config = dict(
    experts_per_token=8,
    activation='gelu',
    moe_layers=[0, 1, 2, 3, 4, 5, 6, 7, 8],
    router_score='sigmoid',
    batch_tokens=65536,
)
Below are experts of layer 6 (counted from 0) of a mixture-of-experts language model. Rows are named router (the router's row for the expert), up (a neuron's input weights, with its number), down (a neuron's output weights, with its number) and show model dimensions 112-223. Each number is 128 + 24 x the weight over its row's rms, rounded and kept within 0 to 255. Numbers have three digits each.
After each expert's rows: "gets" lists some tokens that make up at least twice as much of what it gets as of all text. This comes from a sample of Wikipedia text that the model never trained on. Tokens count by the router's weight.

# expert 144
router:103167137095068139110098144126102126078110146111152130118105141147106119084118137099117122124115118163109175136147127100124141128179158106139137079099139117145151114147127139124119114136138127077145131127143084172128144151167147138120161076146105106123141157118152110148101156098065090134143128151098107123116170147128161091166131129134
up0:137175115104119136128106144113115081120157110134156172141071165125116129117162138113129176169135121132124104103082106115133125143103109147147143113146162122095144133098085147163122117124112105137097092118120116107117146132166166126088121103084107141165106120143119132133122154159115141123134158112138107132101149092141140111136111138124
down0:111114131092161105156144131153109092148123133132105109110128140147150115115116118131126161114118161161155137109152174160116101095133143117139119126130112123133142123113132122086087089122126162121129144089156109129163127140141100131088148123117107108135150110136086112089160128115121140155104163133190108087151159170129079098120129085185
up1:136156109084140118146114120131118149138123176070170157137134135116061117137150111111160127163167141125101150155146094149117137166169102154108125106137145140114138151152084139141070085079124158077132138094119130148121130112099116120098166141183117094109118140143108143146145101153103122137130098137127155138124175108128130137132060084090
down1:136127119121137115134101144146149178123092151096121160123104113117131109105166135122130138149129095114126120125165114144143112122110113139118093108084118098104145197099096136115153107156130120096127136064140094154165132099154178142174160108134136124113133148176130083104116120146133147127122138129126101126103166133130142118119110128084
up2:097094152117140121108116126119137089104084139137110143142120096131151139117130098145153123090126137134106113087117106144089112144138174142174136125126142121089086151102136119134080124103113134133102142113121093157115131098178093112149085121104120122154134140081137156139124130108114149162154144135099092114103149174129160121101127096099
down2:150175132156148081125133152154119105149124166120126131097103091147138159075120142085086116166112128109136089106126137112131157108142105135116138073154119103155105164124143146126086104094120137116125090170172142146136102117098135114164122085157123150132165107134165130128142107138110152135130121129170142147108120148122124153137143113144
up3:133093133176108127093117159144140114146135101132131116156136132110107139144161122127134149102122152090104190129144128156125075131157168138130132083137066125154136089140147135130138103078118141133108151145126124143151175119145155113119120097124097077106133166121108153092116147175121093102144108128116113137100160127108115143151132135162
down3:144118139114132089104134146127132147149108133149150139128105071126115145111098158110096135174141113184103082179138121119085162162133130128120146140127105157143099142109123120103158081093155129110122120128133145123122135139156150102173151167094125157145109101142088138117128160135089125154130150173111128125163129151136094125146162117128
gets: " the", " his", " The", " a", "s", " their"

# expert 132
router:156121110126113152119156188102123120140069132113139128108103163158136085077108145135148150118112140132097123086124122121120145164163177093118117133098123147118148134072149086150129116126089146081109071127140132145154154092121167160124153146143126128104154110107152122141108127105120087156115104172164150153115099139136148115131162128155
up0:148161103078134166088128133113125134139093099111095132093156124195154127138140122115096111147146157119125125142163125103074117092097104155113121119089137130144120157123100107156108147152117150122118137150136128121138117120127124180123140161153100129051173122119155120134126128117165126134149110102127140158175114148138095091119153155139
down0:136126143132094125142101149108069157169135152143152152116085133131137141171100125146132150104102128113132123088108125144152133074086137169172145104189122132149085117077124146147136152080093085115137119106136144119104149167133177133144111128126115116124093127126082124140148124174122145089201092146148113131124141151111151112099081143141
up1:137149130131192163120180161101105121131150125107142154143135173141126120125146131119153114149114128093163086107123081149122105110105117123148139142137128111137101084164146147124117123109102134100138180114160118164127094130096123119157095134193093116086126100129144101137080124137107116087169138137102133111130144099134130163117197149133
down1:129126215107107186111158090131123116161163148149108144160118109126134135085151115131153172133147133091144126150135131156112124158160132130086107141107140132106193111118172108113138103129147113118130147105113124156117132131138174148086092126125124140097143113153133096145166106130138109135112144145113142173135106132131109100103125134100
up2:139100126156083149164131109122129111122108135099110107134138172140092115089147148146146166111136129152096154050127154097115172119146164083154110114099131131072153090165141118108142121149106094121123108120090115140104141157103128117109120110149166174124148136157099127088112133117142112135090133143126139174111144139116108138114132120164
down2:191144142137152151094142137119126161118107107122069155108129085121113119124163157104155117147114106150172115169126150165123132079110124146106137156158114138125092130132136142104121147102127125098119089139116101105103115080131157170162133186069112113091157139109141121115132080170109138136115122173154159095127126121154134142129137072092
up3:149129088125158126113132126097161138137112130087126136134137116104142099155136125172132144146138099172114170113119101115095125106167127117148125144153137154119099142115158131125130101115110112097116094119138155123113159102084095107097145101110152171147095125137129156123156142154094151155102098173108132116123118119104105104145138108156
down3:149114078113102084145107158127128122100085068128126097168130087125118117144155178111115117094125132133114122177110113102151116153133104129126116126118153116128151170111150120120080107151152127140120096158136153138096151084147104149170134201155116158148126091132099130115127096121199122132091128138103108112181122120144114092164120138137
gets: " |", ";", " 0;", " —", " 0", " –"

# expert 20
router:134137130116085114123098172124157156159126137131106143123067164164108103066114146146141142098093123203169155114088117074079109142125140104077141128140109149099162135135130110112140135140153143113128118096132083115143174133114155149122131108136121121115147129100101100120088129133126084128152134160134098134119146135165141108149115151112
up0:085141158145166097105133163137159064179101123138155156126108163137119130113134103142071136109123149159161114115137111084141146134110171117120101125147114154091091122115161111087138115149124139112100140094129119137144140124122119137098074126139150108114147163088141131124100090104123115108146145090090113127118107097144092161133153139122
down0:128133140122146082139122112117120126140157137138131120103098146140152117133173131121137139137113113160137128110059158111118096064100096128145110101115149116140148131166150113150147136146141133104117082115142097116138150144118107167082115094178098136132132143170087148164174124178155139104138117146148107158127144132110104088141106057101
up1:118124110066150124120144150130113149138139116134113127100134121178174130067124138116135152076141203122151129128161110146103127120158116108079119118105152107137148141145128143142129138116148134119132128083127100097120123129138114143122157118127125122110118124138136121102152125154133119144126137155161081155161161110148139100106129136089
down1:102152142144144126141110108099146101141111103135098124076092148173111128141139100176130128114124165121168126158097102141126147126098080131109114131059122142076126139147168141128109118122099124112141158095133093141112124115158134122165130176147116123112135167125113105170168130145090103131075183111166151131139167137108175114123098186089
up2:090123170098151146100154119134120120100087146108130183158167127122099064171143142102120103106159116148125102142159121128159121151136161104141133139143116124121127141123131099117077142172159155112182161151162093147166110157110141109088116129120120095098154154109153128122098149109127169126157176180117139081120155098125124149112120108125
down2:142105134137131166119142111105120099117127103146135145107122111126096116104125109124128159143136121117154174162155131159166119147142145100115095131142119105133124167130145166147110117115159159144087129111178123164101103118083102145116123153088176151069106145115185128113125113103094187143118125135162126114079109101123151165138132164093
up3:078146127144115117133154155099143159112112153082075167103110126106131100153125163128100125112137124157130148096146114089103167075141089105119155092129168111096117155097139138108144105170152142070135116092153147119133109128104158126119129157132153152180151127122106145091105162166124165141105148149127116131166180130093111111110142114113
down3:130135125104154090122077118142129154151109122104131128150105124102152132124133123100142153141137117116151114103133131091134125116120125117152159072161137099098139145144164138146116121137095148120137134143093149102140104112184141089138114131057096109118114153104130123143108191162149125127156133163126134166121138109130130157100128015101
gets: " a", " an", " A", " The", " –", " the"

# expert 156
router:121148103095120134159147099104162098127074139103091156083133138149124100096149100105128120129145138132104149125117123103101138124123151116153134095101146154164105151116107061140165118126114131103089099169125095147153133144095178083090114110155162094115173101129186106145108116100094106107138144101110114171106167162154165117164137166144
up0:150152143108112145142119105098113156180114125133099141096140125117138149129169132118113162077164141117120107148116138136121103155090101167117151138106088160125097123125131099097192140132125123090137080114117123136098184134131131091118147114133136118131162138113105088157124144116084097101127104127084153129124133106135118125096114158134
down0:172134118154149119133146110139138122159086091130147096117159110095136125127074117123111108145097132103146147141115129132119073118110115135067158143133102122132129090082143108100133112090158158162117126102108114119166159124162146129153145093131081154137117131120117146117131077095108155153140149134141096161149109101135166168124096057077
up1:138165088149146116161133099119112132135189120123129128102112122131154099111105081136127161098095128166114119161115121117105135128128132134161105080096140084147106147142158114143180120104143155107112095132152113151139105111102112092095146099094117119111117099095100106134129120106137136132154107121133093126135214154121163148143122120134
down1:148172135099154128164139147127135165077118139139064121147098146090139145113132129149169120137201116183148115157129154149143115138105134100167158112119105153125130119155051166149115147124083099116133147141084077111135116104124128129141148124117149120119102136119131108170105123171124129103169108089119158110090138118103156131134093131125
up2:105140112156147150177097125140144153135135123125164119075126055086109075108118157108150107135134154161077105116128156120115127166125086131143162119112146128137115131141130097137130106116140141142128144139111119133117119154150129115084132099142117128132153141144108162130139084161137114129115142126132110126120082173154125137123172158125
down2:150087136145139114087112136138141078171180121111132141134130156088073123133149113185139164121102117130122132097119127139119104149160110140127114117103167117140080145106190150092136164154128079100104106114141142069123114113122103140141127122107161131155122115111110108135108149091092126141098138116106072153135099106142113159158188180121
up3:095142129125154138142182115132095151090125140130103146125128106120133075147129091125158101083127139108160132115188130079155116172118142170166150090113114106131140135133144136108151148135125117140144105126127097156179126156121140110115114160159140091147120126124162099143132094110087107123072105107097126134126109172160175120130114143106
down3:162137090152113161153151074140124138120138142150121141117099087126125112135134102093118183115154108116106156126101137175111114139129083124133126109134094120114143095108147132095147077156128133132091186127115135141186159128152095171092107083132151080126110114107073146135123141084080111164124120112118145114111120110153134106134167099145
gets: "\n", " /", "N", " over", "|", " than"

# expert 101
router:153133123101137136115091137108108127086089173097117154108121108166150117163084115097118113111157121149107154122126130141121124123162147086144129126113101137126147139066156107145176100153143142094101140116112114131086155119117120151109132096155117151106136162130176140146084116081119127107153193138142092142129123172168106114133147145149
up0:161166145115159123110101152115110114134126150136124159083055081173109121141125181163126145111112139124144120125110077149141121139113133120118102147157118120140110112135138162131084114151149132134110149140129127131148140109114137141135147094153172070122127153063156150158148089116128129113149138109078142147102104130165127161137140157153
down0:136141138138194102127082111139140081150162129125150126109134113148158144104152156102104143119119099155107109126106131113120089109114147165131144145116159159124083118118121130174135145118095106123137132107156144138127164115174119102134102101149106147144100163131050080118126145120101144146110141130111171154109090155120136125150114122118
up1:128116163108163130127122111091136149119132121157140110108126128145153110157126106143071140116143135165152131130123164173150101067104146114147151156115116115171108174125167079141133107132145167066125110119135093143112142163125123122178181135140132134122096101092163142128089129143149170132138180135132152127115149149126106121124140112109
down1:092109109158143147146119099171172157092135087142118146138159152136129115171131143113118137134134137109118137138170120149149142119088148117110118096119102135135073128114168132135144124194107099099157142136100100111104175125146142107117137130154093159133068110137143147153130095146135151112125162140152142082118125124101103113129126151110
up2:133166173140140105110126133158132088147105151116158106146113103143111099164109139155093117136129119133116120129127168109145136143116153100136122145084128120104163116143111162124142126128142173117079130053115140191111158156102124131129083113150113121130113127108173112134111129095125117132119093127116127109150156088152141139157155129113
down2:109121151114083134160103113116130096121133116115153209089110116108091108142121137118136095170140184121153111136104128145127119118094085103136139096107137099145105129091121116124125098147195118163155128091120130177113093138142123113116120074163149144127107155116110146120136132076148149134097149126107136129121114163172131102130164113137
up3:170093157097131129151167120105147113121161155105162170112131145142162129170137115102158135133108142142110144120155148146156127141156151108127037161096091095128136137131156147099116116171151154100133111136110129133100123134133157117104099137121136104124140135108121139112081143137134149139120108147136121109113127097114094119123129151106
down3:161129126120101152121111130100116140154155115137132156152108112121120143155123152102142090101111129093098139132145131094145118132156153132151120144122125146140160151135136117140139133164143183101121150106117132089076097145136130165125110122093142114105105123164119168154135116106160160107089090121161153138135126082110138169134143096133
gets: " United", "-", "N", "|", " Binomi", " Music"

# expert 7
router:147147113137117165123137147108166106130107128145125138095129197119172128094133078160119113102113145126092102109110138101096150143146141120133138141122161135092153147086169070143167145156093150098117131096144112132154153151131123115126114090170143143122142136107142110118139101085094119164161160152138141163121127129170133109106145144129
up0:119163125139129176164125102112117122141101108126151124145144125142111105112135145171086109110153167128103141147107144129104155150144127131113115107126098109157106133127133117131101198120132117157129100097128085147075148123147144156126138089093083117160149114100151126120144143120114144148186124108111164118118139168096146112114132128146
down0:123153104116123145121100159140155095135118114127130187162130121080135123106119092134076140151148201124147173119084141154123168103134134165137135156124138123136086126114128139144117170123142091178157108159140134134123110113132128175141065101137146104120135153139148136111134115107142123148124120101127107104139106164144095138138092065084
up1:112118157062128141080111134136126147124118115133074090133161141157163181132155082139102102092167150145150109130130131122105157120124122133154139161155164151128141144120109148142124091130112152134124111124118164114106159142073115089114113140151147150093129142104100072146084158180133137120140110128132134165102137092091163132067102142117
down1:166112100181181123134116120135120139096138173118137159107136142101133088110115122131111110140144128120090124154122117129158079167131139161170062139144135132115119149110134114120113156129132145126113155159140116104118129167140167078110121128083124157092102121114107152083132131161160117117157102159126124098153081120101077143109138128144
up2:106134147141125173087132116101127120151079125153126159139141114126160104122173164123130142101111168149127137170164109113090120131112177160153114126084088130127124147111076132143131147137120109107142129131162154117155111131125128142152164126111119108127143122155104082123119099112159154130185157139103157117159133168138144140138127166100
down2:101111117129087150069079129134165132177135166132126100072148136124154142132111146158133121135100116102118091104126144124142139111143143103120114111110131127164124098138117119088167115098107122109127130111132151138147135111120135142151121147107128142168141123103139167169145139104120149163125125171098081123112131184200189142155146105133
up3:088150129155134167127128099098065112127087071098192170130130113124158118129143134126136086141104142131135129141109103137116138143134099170107158157138144132119155164113150125173127160093150160107136178096134086137156115086125146135156137147131087156145093111115189143145135152105098144106136121102137152130107134151159171091109069133119
down3:117139136162155143152116166141163162083117120091141079127105101140145144130079131122152124129107123113130124132085130127163112131151145100141141161121080109128131118101160089131139142117129073105170119100108108115145155102118119134090135114127123118070194141143175169119143130131157143097154131116113144118131141110129154113091124147099
gets: ",", " United", " States", " the", " New", " U"

# expert 86
router:123126120118127128140131176094142107116101163154134158091103177149105078153103094116117148122114154137103164116140138123133095137170139106130145096162112103113173142083152108115092106173123101094107120075185111161083135134119152134088153056162130154136166138143132089120115131127110089137143131152121105141112137144153146106135148110117
up0:103154090108154156123124135090169119116120125137111175113094131093113105131145104110139084125129139106094141100156116154112114116174133145136138126153153127095119109089141138126100123101098145082126146132156153127102128116124106090087134100118104105151141136129151109137114175141144138144164141143108078107173106144082145099135113143140
down0:120156126157172102114122128177121155181150121137140115106069111156154162124097150122084136123152145117109122121159128093159142179165105114138137084150126098091109146141144092096135116115100106108132140142118116116120129139134124132146138163142081124156126095122148146104149146133120146112164136107168166121126154144117093110126123111131
up1:135110129154159120086154120123133094145093148152136102080159114104105128147151125146131146110132123125154132138119138124139105121153128080118109144134111149110125163152129113152127136143113148113142153146134089140125089125153156152076108085128174103131154105141175134153138089081135104069122138123114113150069129153181144178137109107107
down1:085178134135140175141132119136073124093130106133117114150096088128129116137116132126116117137130142145118111119135214141100120131173124128131138149139093089128139114084087149154116092135172166111101118093142119126124097121140084150110106091106152136140154093129149135094148136099119082141100114113122102107125117135128087142102149128112
up2:130088151110146092092159156118165085132146144145152159109161109145102116173160109185124180120092123161124112121144128128127133139135137091104147098127102104149119127165092146141118136103104102113137092138105140136115148163149143152099120122113179085113090090106160127098095130132138117114118120131122126134145145117113100105122146114172
down2:157164115134110088169097100118106145123133130183143114107121116118115134074137145130112118138073092105138101136172145120152093126130146181091141121102137107134143140107135111092135113127132152146119135134092125162161177170112095128142154124155109159130096148126123101164138123131157168125131058127127176143098129131137139115085115144123
up3:105143086113153146129103112113137114167156174125104131157060113103109179121135114095149114117137103105142151083096107125115156147147119139131147111158162167094087138078113166117106156101156093134124075159122138129152130154089116134087120104169153099117086122142148115142116148134144098132142088132112094117099115168186137144144109137096
down3:134109147112111116092068116102090115129143136136121098104206163103147140125125131105124152128116105150130120130136135135125176129095147136157147139097144178144130158102175123122109163133123079119127134110085131129145112082113130095128150133128166141147137101096107154132133132128135112103083124162125124101140103108108143078121116141068
gets: " the", " as", " a", " The", " his", " an"

# expert 152
router:134172120106112153146155153080130096146108130130127134144098118133127116099122106125100124075123132161088134127124138132106118123180141102115131132076143128113128124153104093128137146140116173096152129115169130117116141166145125130146146083153114139086157100106148126161110131096102134118144099128131158167110140162141112096128160168126
up0:147123146108134130089130136112100175151176120143102127136160139139103136123104145141093124150146174149089130126085087141117124118150131141149137153107146139138124125130134142157117149130082141093107106099134123149137138153146142117128103077114109107152143112125120155130122112103133126173073088179144141137167162142177128120115187122127
down0:149134086165170114134120174145121123085154174097132124153104137128137114087113175150117116146125116166111134128126145097125131132129096130126101123131107153157117121124117110047120104100164121133171148163099154109144134124141149167145144142141108102131111158124125140149118095124104115122099104169111095158074132080141132129109092138107
up1:157138134171135140109088144121125139141114087125117138133045106121098143140160122153146139150125137124138163147144154100086173159165104120119116092122113083118137111150107185118139106142145148109125108112076126111128103095147129130103140146154117108086120105147104097145081132129120143113099118107148079157117183120148168128144141169158
down1:159091108141146143109118149136143159130153145132144118093102119125180143127116152092126159107153184110150134157178130160126094137127152157143116119160144143114085136117163122110144155115115137123135134188131137135115172126119124177165142070147098154150093116131109103086086102173121138129083130146133146091145119129106128153125094162136
up2:138118100110140120117057118148088150123181150084168102109122096149111108112150105140142159125116163127119106104108151120091109146163137109133102127135126120166123133153130140143124140116154156132121128124100127148093097124131147110144166124137104106175098138078167126182144158142103104089092109135122110147152129123109144093097174141111
down2:100123153112144088114076171117075128129119143147066123196143147172122114100150095127163143146149112129121103103125098091120136110094149120136120139110170125101106148117125121085094121161109125094123154150103104135172153126129116064137122148110121118137131141145109132129095119133145139133130151126138128154137137112090165105133173147112
up3:091098092142134148096153149111130129119130152119113096110116141131129131122118107164071117141137163109125135122135157124117176154143122139121100175130146139085127149159141157129091181109077127146151137130149145103131141103168116127147131112153086144154114140113093120150108125151125126156119194129169141108148123096140086109115132082112
down3:135094127161120098119085135119166158140163114149098190101150104150133118145122092194124149133102127141134098130135146131167126081143160148165126116164099084103164122142143132135153097122100128150161116148142149159113125117119101102121144120101155145158119115099082103139125133168116087107152123088087154138075117119124175130157084085155
gets: "\n", "-", " (", " Country", " Class", " •"

# expert 8
router:139135111124117150156154111080143089112132163141102141153135170121114120105172087119124120094140129172151158125097121109125128117131159110124151080111149152126159128071121125121157153121126128089111143119125143143171164118156147099105092104151133119125157111128131116158098096109081098129152106162135156171109149160177118097168127150128
up0:114122122099097125167145114163128142124141126166181150107119109143113135107152101147123139083097174160131168141176095112095116136106169087116130122119160142160117117126102131109168119096096130097156150145131106137105132134133130088159160107113136094150088109070076141109114099145081096130162144136101128102138134125107115102184129091113
down0:140104147123106137146106133136149171148140128109139132145144120096142111133123144087159128162128131132158150122118114130186117147118129114080132152148131116130115120109086143142121128112140130190153133130100158125108117097130156177138108122151113131080118164143123142100156117163164141138120102126090106136146113142110162146132125133157
up1:092139132130156095136114123121113125143128129114106140092114115129098115106190121111148124168143133114144121146080168139103141146136160142102112130176160087172159147102133099172123136146123100112101117132151104095128125130106107115090101097164091168120104131120127116117118146178143141109117117143121107130149128111107181104147150160110
down1:129141157112122145102115089155100091119154134101132156121128133062106137092086095167115106106152154086121116161103164103154132107128170127158111162099130082134166099153100124084103156143157171107119125163116112136156184089125146148131154075131120133139110078133155162135135148130137109120154088116112067174105097138105116130147161177141
up2:118106156126139140164123080134112098131106109162136157133153115130120158076132157078084122138140130176128096108099113108137099100144156120131105116105129164172097111117100124146141151144132116126078122119123130127182170138120141158128120119093115139101141125179144094171144114074121153096133137127146102178136120117145158146125091145150
down2:122139113104155116150125154146095109086102120107113104115085119146156141126087103144144083124095121136105131121193119151109121173131158133128093129117136151080134178100202125102130102104158142125123160145086104099128104103097151136144140103130155142149125140126120139138093151129134128177113100152139133149105147149210110087085147148126
up3:112132086121128110120124135077141141120179119160111139144126118169140071102128154093164103134115139153135095166137138120101107087101129115112155150123100125134133083104162126105093152110162126144157182138134134139158133108110132140116131117136054078069162107098138156113130136165106136102128097141137150133107132162131138140171134114137
down3:117106118149116126132111153167127103138137164120125119100151127105169088147088094173132118136173135118077128126070128137129071122103176120154140150118128131105095095118119095159147132172152104079122104138128108144143149132103113164094073111176134091134119155174137166098164156123147121118143143105143116104174117142155155163130146145135
gets: "\n", ")", "N", " County", " /", "^{2})"

# expert 87
router:153084117091103170093095159129112132115115139123136115076114135115101111091126128181121124146091160139123123136141155140097127135115149108150159123136126155111152131100197125144141135135115154114147103112171137134127168117145158163138173117143154135109154124126174105138100129115081074152102146154131124126153123136131149123132113143141
up0:125137102170094151081102107116096136120113091148124123097125153115124088118155087112125141124159122176159147098118151143129145122129143114123137122134172135132130156161155114136127089164128139132118121126144163109151086128091158112133136110167178128142091111152122155122130081140135153127070147140132173116136167103149158118141083108125
down0:152112139115092097113111112165116119144104137111164134161141106153119091120122150127078111109113118088122117148079125144149142151161134144157145140137108111163141100105046127127123145106135143149128161106059156151103157105174151118143091122096099128119115115131157141110140135100138126100131135118190094174139145150124143133117086123114
up1:083106135105133149123109153110119127117152087114129142192116151153146097121139128149116130103126133130116136160112123145136101100136070158153158146117136143104117147128118097107127154165134134112163119123152109111130145096114174155138137135132136140123088143106118114112131113154110126125124104121099087187166177091123113107095151095112
down1:142128132119108154110154130059126117121133102117108091118119116157154133098126077130123101131114116103151150115130107097119150172064092085107129197108135133112133140122110134129146127161128148141091083122138115110107103120161129099129157138111160138112156081107151181132121096141105137121147106111110126136125131154131120172146075107092
up2:140095149138166163101125166156101115143113131122104100083159158111113143135152107112114131122141140100139123128108142125128117110130174167134126156144160129136093135122155099128076137185159133124134127110149173091162077147109159161128151113128157113104151128106168092159117118126131137122117103115109102143129130113160132108097149123107
down2:127125102174127142144135105107167097161139124149161127104086118131123090129167123113106102114162145140122121141127168138131091169114152144111089091128097108131135097114146098131126098151112153097142103136158134148151142177150121137096120169128074118145099133102124141161100157155147150115120151092118105084155148120095140165123119107186
up3:111131121106105163169103129118131125132158102151152087108102111122110140159117138146125114134131121133111125188151102121148147132074155117104138136123130114159147130123119112130161118116137143137149152112175111122141167158139125130128106112107105097122144186129181137143131132109080136134126145140115124116144135101119113115157133131088
down3:095153094121117105157104165172128142112155154161136145164137168136099177105117134121135126139100156085141111083084103169099114160166142134116144140153111146154141166145141188095162095131114120143126149130138167105158123120110098117124122108096147125133141125129135151117117082133112117101106151142136092122107173109115117159085145145132
gets: " |", "|", ";", ":", " –", ");"

# expert 34
router:153119107090082122129141138083139137120098133139112137099129139093135105070104113139117122062142159160132129093107115127129139150160125087111120118080167113135152142102150135143170153115107096137137091143140122179104143126102157129149099127135109127101147114178109089152149098113134093121123104175139122136113119158157117106124108144114
up0:145151119113117123153161157100105119141074129101097151123079118119138105115139148097112082106150192120085114108118132144128142120128097088133112153127109115178088120124148189123129126152089110087110133120118127153144085113104154135141103122163129101125096102128068144126117117108141093150137137163146126129155156159150130121140100206106
down0:111154117076159084127111101137162139147131070119131097077099053120122127111080139129145119157156108112132135119139134143126141131100147156123119142146157092131143147142095156116123123128129141153142127102116135100133152129115103163109136109102135141149164119117123107116144182151139160138138162127113105143147114132104128151128163091134
up1:117160101124125112140169139093116109094121132136105135113127121092114147113168081113058114103143145080099128122071169118133123112137155109153119138133158133115147109124115136095122135175125127093164097104085142121155085141093134132092165128111132159117159104160105137136119103109139103125096121195170152126146138154171164123137128119124
down1:096137118142154121141111129076149124111122143091116107145113146133132107150138112124085108124132154138158097120177173104095181124122113107167144118129154098101123077120128182087090110119160142123111115109149172132083133148130132119131130133103166097155116088113061093121103134120092152133128176113170127137147138124110144145080122121106
up2:115164124123167151114122157146118100140134164149111141141136147139145144101116119150085123106157144129104137147135157124121092114126133102157118172084139114135126132094076093154145162120128135146157146141135180124107137119146130126104115130105098122151116144160135139088146084090087146130129084137173109128122135118180108100137099119125
down2:114119152154160119085085141129139139138094143152135132118091154142139087109134143121126150193118126144107154115143138155109161138149145115143118138136109129112130127116109090136120144116092146158146106146176120142167132150113129070139135087107154175150142127103164157155103138104113072162144105143141088170125120143104157138133115092137
up3:113184145159131120131127095177142150139096149143129104118127157162107099162118126108098125121132125154162143081151158114165108132128139105159090111119093148142146075120139121135133118146084157106124147118122114137096118150136106146111115109141150156139117131100159129107189154127160061099162121136158114127171080097171171135146121120145
down3:119118132119161138109087115147119101077153106112135144100120125175131154117151107135143105102124096132108143106114109159104138143136145088087162123141135137090136134130143131156143124154149131192130178126128073122135145106166126137079124078139120132165137118155114115116154115133091152134126133125124131161093151176137124132132139151115
gets: "\"", "'", ")", " ", "}", "\\"

# expert 64
router:122161148100095183102150135104094127102121152089116147113150145150139104153137149135119136122103155133099135134160131100101133100128162084122105147097151089131135156099163115164128103132069128140123129117132091130083154104145171143092139102126118136132166137106166098132143143110132096169160163141139146131152136126155142116143129165171
up0:112115144129116129100145133116136106162116170106133136135109122111118144137141137095097112151132154114130143102130129118153200131141132159198121148122117134129094108147144090131106131143116133146117100108135133076120097122177121097134120131093083116063141106149194117136128135091136107095157123135139151092119150123090156118120159172140
down0:106143109109110122138129142082123134160159146116153120153113093081103108134165139138113130144123158101151149089148146123148129133130079090161128140083122120110097140129153170171170112110169166164147124149092160095114082137129148141115103085113140135090089142147080112138110107117112109120141142070161138110131126107112162101126123089108
up1:098160066117151126120146161137105123132126158105117117111124125113132132164133121135076126121141116135163111133106155108057099168123208140157134101132129088117115168120131167115142142144120139097107148094142105087102109168110160098139104128131126157157140125131118157147128117118126091161170131115080133124133136186108155156104141142128
down1:113118108147110123116106132103086107104165126124135140141160110154148120122130151112152128115153072157139097060127150180126108129156118125124090087101128115090109115139131141147167142093110094170081115116101118140130130112129113074155111112164152147171162169138105096149143151110139127103164149136099147152102113107098094107101145128147
up2:146100111148143151092092103110060143138116132159107107150121113107107100126130158146145122132105177161120137145145098136128092137116147092133140148140122119146122166107171131112150107135082104146140107157099092176129142105099151160112150126081154112133158114127096141140131128145151089128068149138152168149118123149133146077098127142161
down2:152136103122154138142149118086132108088114105130144127132112141114137123170139074132161131133129139089137127162150136124162120132128114148128153139080114107115146148117095117150160077143134111152121117138147103152129148133145092118194155159116141118196139153137096112144160157183149122107166089118100146096138111133082166128164077141119
up3:133145150060133131095143132135066146135102133110145114117150114118087104132135151150164143119134141127145151119169132105109087111128126098144130109134126128108107119122138127132156130170096108153086160171143134140108111149125206135092084109170092114125096119130122137135138151128109090143152152145144125139138158168133151129124168171126
down3:108174163147104117146145133192162125123145126123155124091142104173110085112134102122167139159133128131139133120166126104105129166121132112120097160077092177139090129077114105113132090151103103149123137130123121148125136153146163136136152092130143131074141143125152146127115175099114124116136126107143134138115088144111119119089096115134
gets: " |", ";", " L", " W", " Team", " 0;"

# expert 104
router:141134107117099109100129145138126158138129121141079150133085148165093111112138108155116150101105132187126161103080118100083104101124147069108147071112133147097182185128150113148161104143128151110131122095139116160117166156129154138120161081123119130128157127103138114136099118101111082119133101120130111144138102138147159110149117110130
up0:113155096112147151075131115139185138157128166140040147125146142122090150162120099131171194174129137124131086137109080125143108116125128100101104142116100138103152146123139115129103118118136148177096132126156153147114137103135109106127135158126143169097140104148140143157106163095134112108093079134097152143129122124108127104109174125123
down0:149136129137141204135114113163169124117139182135092127119139087119144161116136138114149138150092134124138087112154114146155151162179115093107078137149152122108104101108110120114093102122113140121140127141140200124117125116101103073116130156115138170113126125164134179125119148126124177118070121161119106134127087095114133111135152142164
up1:165143141098142138086108146153156109180137100115127130107123164106125164108102122161083122161139116157117112104129084110077119116071162099100149117183137144069124132178151161148129138099098125151139163132117128101090158110149175133161128110108124091125157116079083092127137123156144149139151161121126139124137148112110138127145082123149
down1:108103123088125082145095138113132116113111209153137162149141080139121092128126148168158131124132137132141079149101158122128148121141116110157135107119098093166168120117113133095106113132152144126121117134122129157156097129108145132115162134159162176192141097120133182123096125106124091107117139135085136122141118143136157131102169098060
up2:094122096177180153106101105133160138102126127121094104127131126120155114099156137116189132121141159122122119120119113149109140211121128117144138121122138116144147110096139140152112158086145103137050127160171141162140154148143158114129110133082110118104114087116126124204119121144121100136148104115102148121085108129123129116134170140127
down2:092094154154175120139124139111125133115109101107144140159164117129141177119108149116125091181115157132054096135150135123084136133138121149086146118113106158108173127122121109125142116123110094148114122151121144095151119111130133138109119137119085141122140140113135150125100162146116095155132111116104132072159122125158112101142153138099
up3:114142119071116177105146122144152133178156118129123139134097123130138104144147101172099123114078142155114092110114100130132119104141110116137129087106108128142143109131118138167129132120149128093101106153112161155142171198162110131096112129116119110144109120111198126080099121151137100137077102137101131139128124137136157115154134135104
down3:121129135112129146142092130125124114167124162102136127128116141106155115143142119120139139131091113170127119087153111155147092063094138153173129095099108164127119130127158105131092121141093108131176162123184160083121145130139129108152092120141089134142124119142170108133105139157147131098127091124114178112129126129145114054083109140142
gets: " a", " the", " his", " The", " an", "s"